python train.py --normalize_top_k=true --norm="layernorm" --beta2=0.99
Below are experts of layer 8 (counted from 0) of a mixture-of-experts language model. Rows are named router (the router's row for the expert), up (a neuron's input weights, with its number) and show model dimensions 0-191. Each number is 128 + 32 x the weight over its row's rms, rounded and kept within 0 to 255.
Before each expert's rows: "gets" lists some tokens that make up at least twice as much of what it gets as of all text. This comes from a sample of Wikipedia text that the model never trained on. Tokens count by the router's weight.

# expert 60
gets: " in", " the", " from", " of", " at", " In"
router [119 134 124 150 115 171 182 114 114 170 151 138 142  84  98 219 189 110 143  91 152 124  97 125 103  79 104  93 173 183 145  86  81 175 140 119 101 165  84 141 125 145 116 126 114  92 129 118 134 118 155 135 164 187 127 159 124 124  75 163 105  55 142  74 104 109  82 141  95 112 162 134 149 113  95 137 126  81 128 142 106 186 156  97 107 138 117 123 154  79 137 152 137 144  83 117 149 175  97 188 172 116 133  85 164 151  64 189 139 156 111 128 134 128 118  78 120  92 133 112  87 146 118  95  52 141 113  64 126 192 163  98 130 162  80  93 201 143 191 115 149 147 101 154 134 123 135 146 104 117  98  92 154 124 121 131 147 185  96 103 121 194 108 169 129 198 177 110  89  80 120 137 112  88 181 116 121 105 116 124 162 153 144 150 145 142  92  71 150  89 127 126]
up2 [119 167 100 149 134 112 157 119  54 196 113 183 133 119  48 147 133 144 113  78 149 140  95 130 184 108 138 106 135 135 113  93 124 120 148  73 147 202  82 131 117 118 110 107 189 101 112 158  86 122 123 124 188  95 165 114 146 152  91 145  84 144 167  76 126 164 161 138 121 167 106 145 111 115 170 104 141 119 101 138 140 140  80  97 124 136 108 124 106 165 123 134 130 138 107  56 181 119 169 142 144 154  87 126 147 156 188  98 119  96 131 147 133  99 128 186 220  61 180 134 123 152  93 104 150  97 119 103 167 188 176  99 125  94 116 146 121 114 193 128 104 169 128 105 171 156 104  99 127  90 116  62 148 123 156 128 111 158 173 154 206 181 103 148  99 139  99  98 102 101 118 131 101 150 158 129  94  89 168 101  95 200 124 104 156 133 118  83 152  80 110 157]

# expert 44
gets: " of", " the", " an", " on", " a", " for"
router [144 116 107 106 128 159 168 122 133 188 128 125 100  95 110 167 146 128 112 113 132 154 114  93 105  93 165 104 170 176 163  94 129 177  95 114 113 158  93 124 131 134 141 132 119 115 143 123 132 117 174 106 140 131 155 142 134 137  75 125 112  83 144  80  60 114 103 133  61 101 151  83 153  72  79 129 105 117 123 137 114 168 104  99  80 154 115  99 144 126 125 169 132 149 119  72 132 176 129 221 145 154 109  87 176 125  87 177 166 117 150 105 142 120 139  95 144 139 115 110  91 120  88 138  53 154 129 113 135 220 123 106 167 174 102  93 192 109 154 149 164 134 140 117 107 138  81 195 113 128  87 124 150 133 116  85 215 150 121  62  99 149  98 174 148 175 156 125 114  67 110 110 128  54 204 122 116 152  83 163 132 169 146 193 166 148  88 109 164 137 120 163]
up2 [ 55 158  76 171  90 119 148 161  71 151 120 122 113  85 124 137 168  91 152 124 147 148 170 135 135 114  91 129 128 173 143 155 125 112 171 126 151  90 111 132 120 148 192  95  71 103 149 152 150 148 161 121 143 157 111 122  70 132 128 135 101 125 162  88 142  94 115 121 126 154 134 105 165  66  40 113 132  91 147 146 148 137 127 137 137 114 125  82 194   7 123 137  99 174 116  69 115 126  96 145 124 118 170 169 182 119 125 145 144 154 159 134 154 137 130 104  77 107 120 200 120 138 130  90 144 113  71 145 103 107 151 105 132 125 128  85 106 160 152 172  94 124 103 154  74 103 120 142 146 174 153 108  91 144 138 106 137 153 154 140 131 201 160 136  78 124 129 131 166  54 181 100 125 181 141  61 102 127 165 130 187 139 192 167 119 153 110  87 154  99 121  63]

# expert 36
gets: " was", " is", " were", "ed", " be", " been"
router [122 194 100  99 126 129 133 153 125 167 120 172  96  86  82 128 192 143 111  92 142 146 102 181  96  43 140 122 101 189 120 108 177  85 104 145  75 125 112 120  62 157 100 158 127  80 143 121 142 133 143 117 169 146 120 161 128 109  85 130 149 110 165  92 106 102  62 143 123 134 176 181 118  73  60 160 120 128 147 154 136 147 166  76 116 103 119 159 120 103 114 165 108 132  68 131 182 165  87 134 243 146 131 117 171 139 108 105 113  96 133 136 166 178 141 114 145  84 146  57 107  97  88 129 134 135  91  85 195 149 140 126 185 177 109  92 164  93 154 128 122 150 122 112  87 147  99 148  97 121 117 119 139 152 142 166 179 162  98  93 136 166 105 123 100 156 185  60  71  96 131 146 133 104 174 118 122 109 127 187 143 135 109 147 100 138 155  99 141 127 138 134]
up3 [163 161  81 113  98 176 154 156 130 203  87 123  86 123 175 130 138 131 113 119 134  97 138 159 183  56 134 147 136 105  86 145 110 121 163  68 176 107 153 104  58 126 153 144 122 118 157 218 137 144 100 145  55 164 146 169 116 124  51 120 177 131 108 134  94  99 178 107 110 154 154 124 125 144 142 111 110 126 147 163 156 113 113 127 123 138 129  92 108 166 148 122 141 150  47 149 113 114 139 101 129 125 106 148 145 139  90 112 106  64 127 111 156 118 158  70 168 150 105 142 104  92 101 176 157 113 116 106 133 164  89 113 117 191 102 104 217 146 109 159 101 141 159 116 131 138 138 199 114 141  88 144  87 188 128 129 137 167 152  98 178 115 109 156 100 165 133 109 193 109  99 114 157  73  97  44 102  87 147 105 111 137 116  87 144 152 119 130 190 157  81  99]

# expert 2
gets: " for", " a", " with", " the", " at", " on"
router [115 146 120 117 133 141 177 151 106 106 135 145 131 152  80 225 172 115 132  75 159 102 108 134  80  77 152  97 122 149 154  37 146 121 129 122 102 154  56 113  78 125 143 118 113  91 115 159 168  88 169 147 119 175 128 165 127 137  64 122 127  68 148 131 112  85  87 132  90 115 116 132 122 129 109 120 112 132 155 132  86 123 151  89 100 142 140 173 132 123 150 189 123 154  64 120 143 141  99 159 187 162 107 105 148  82 101 142 141 149  93 120 138 147 120 122 130  84 162 106  99 126  91 110  97 124 124  59 182 174 144 129 148 193  73 137 166  93 130 165 168  96 136 107  83 151 120 126  99 103 118 117 122 188 106 110 185 202  71  98 117 194 128 164 143 139 169 133 115 108 151 152 103  76 183 165  91 116 108 171 125 180 160 174 143 194  95 104 174 124 104 110]
up2 [136 158 126 193 120 106 130 171 124 139 114 157  89 191 107  95 150 106 169 105 135 149 147 131 123  72 106 116  86 124 118 125 120 103  87 160 142 108 136  74 105 109  99 135 151  74  69 114 142 159 158 142 137 163 170 161 131 105 165 158  91 112 135 120 134 182 197 103  64 138  83  64 149 145 167 130 145 177 128 156 142 137 123 142 161 131  65 104 168 113 133 181 150 113 102  86 158 129 171  61 125 134 161 105 116 174 120  98  99 155 102 102 131 142 110 118  28 134 129 132  51  51 145 104 118  80 123  93 125 159 144 187 103 111 160 121 159 148 100  44 138 125 182 151 158 150  95 137 108 130 115 123  86 100 130 135 118 163  93 181 120 120 151 131 202 151 132 141 164 137 124 112 224 121 105 134 141 159  92 124 156 187 168 145  84 145 124 119 162 162  89 127]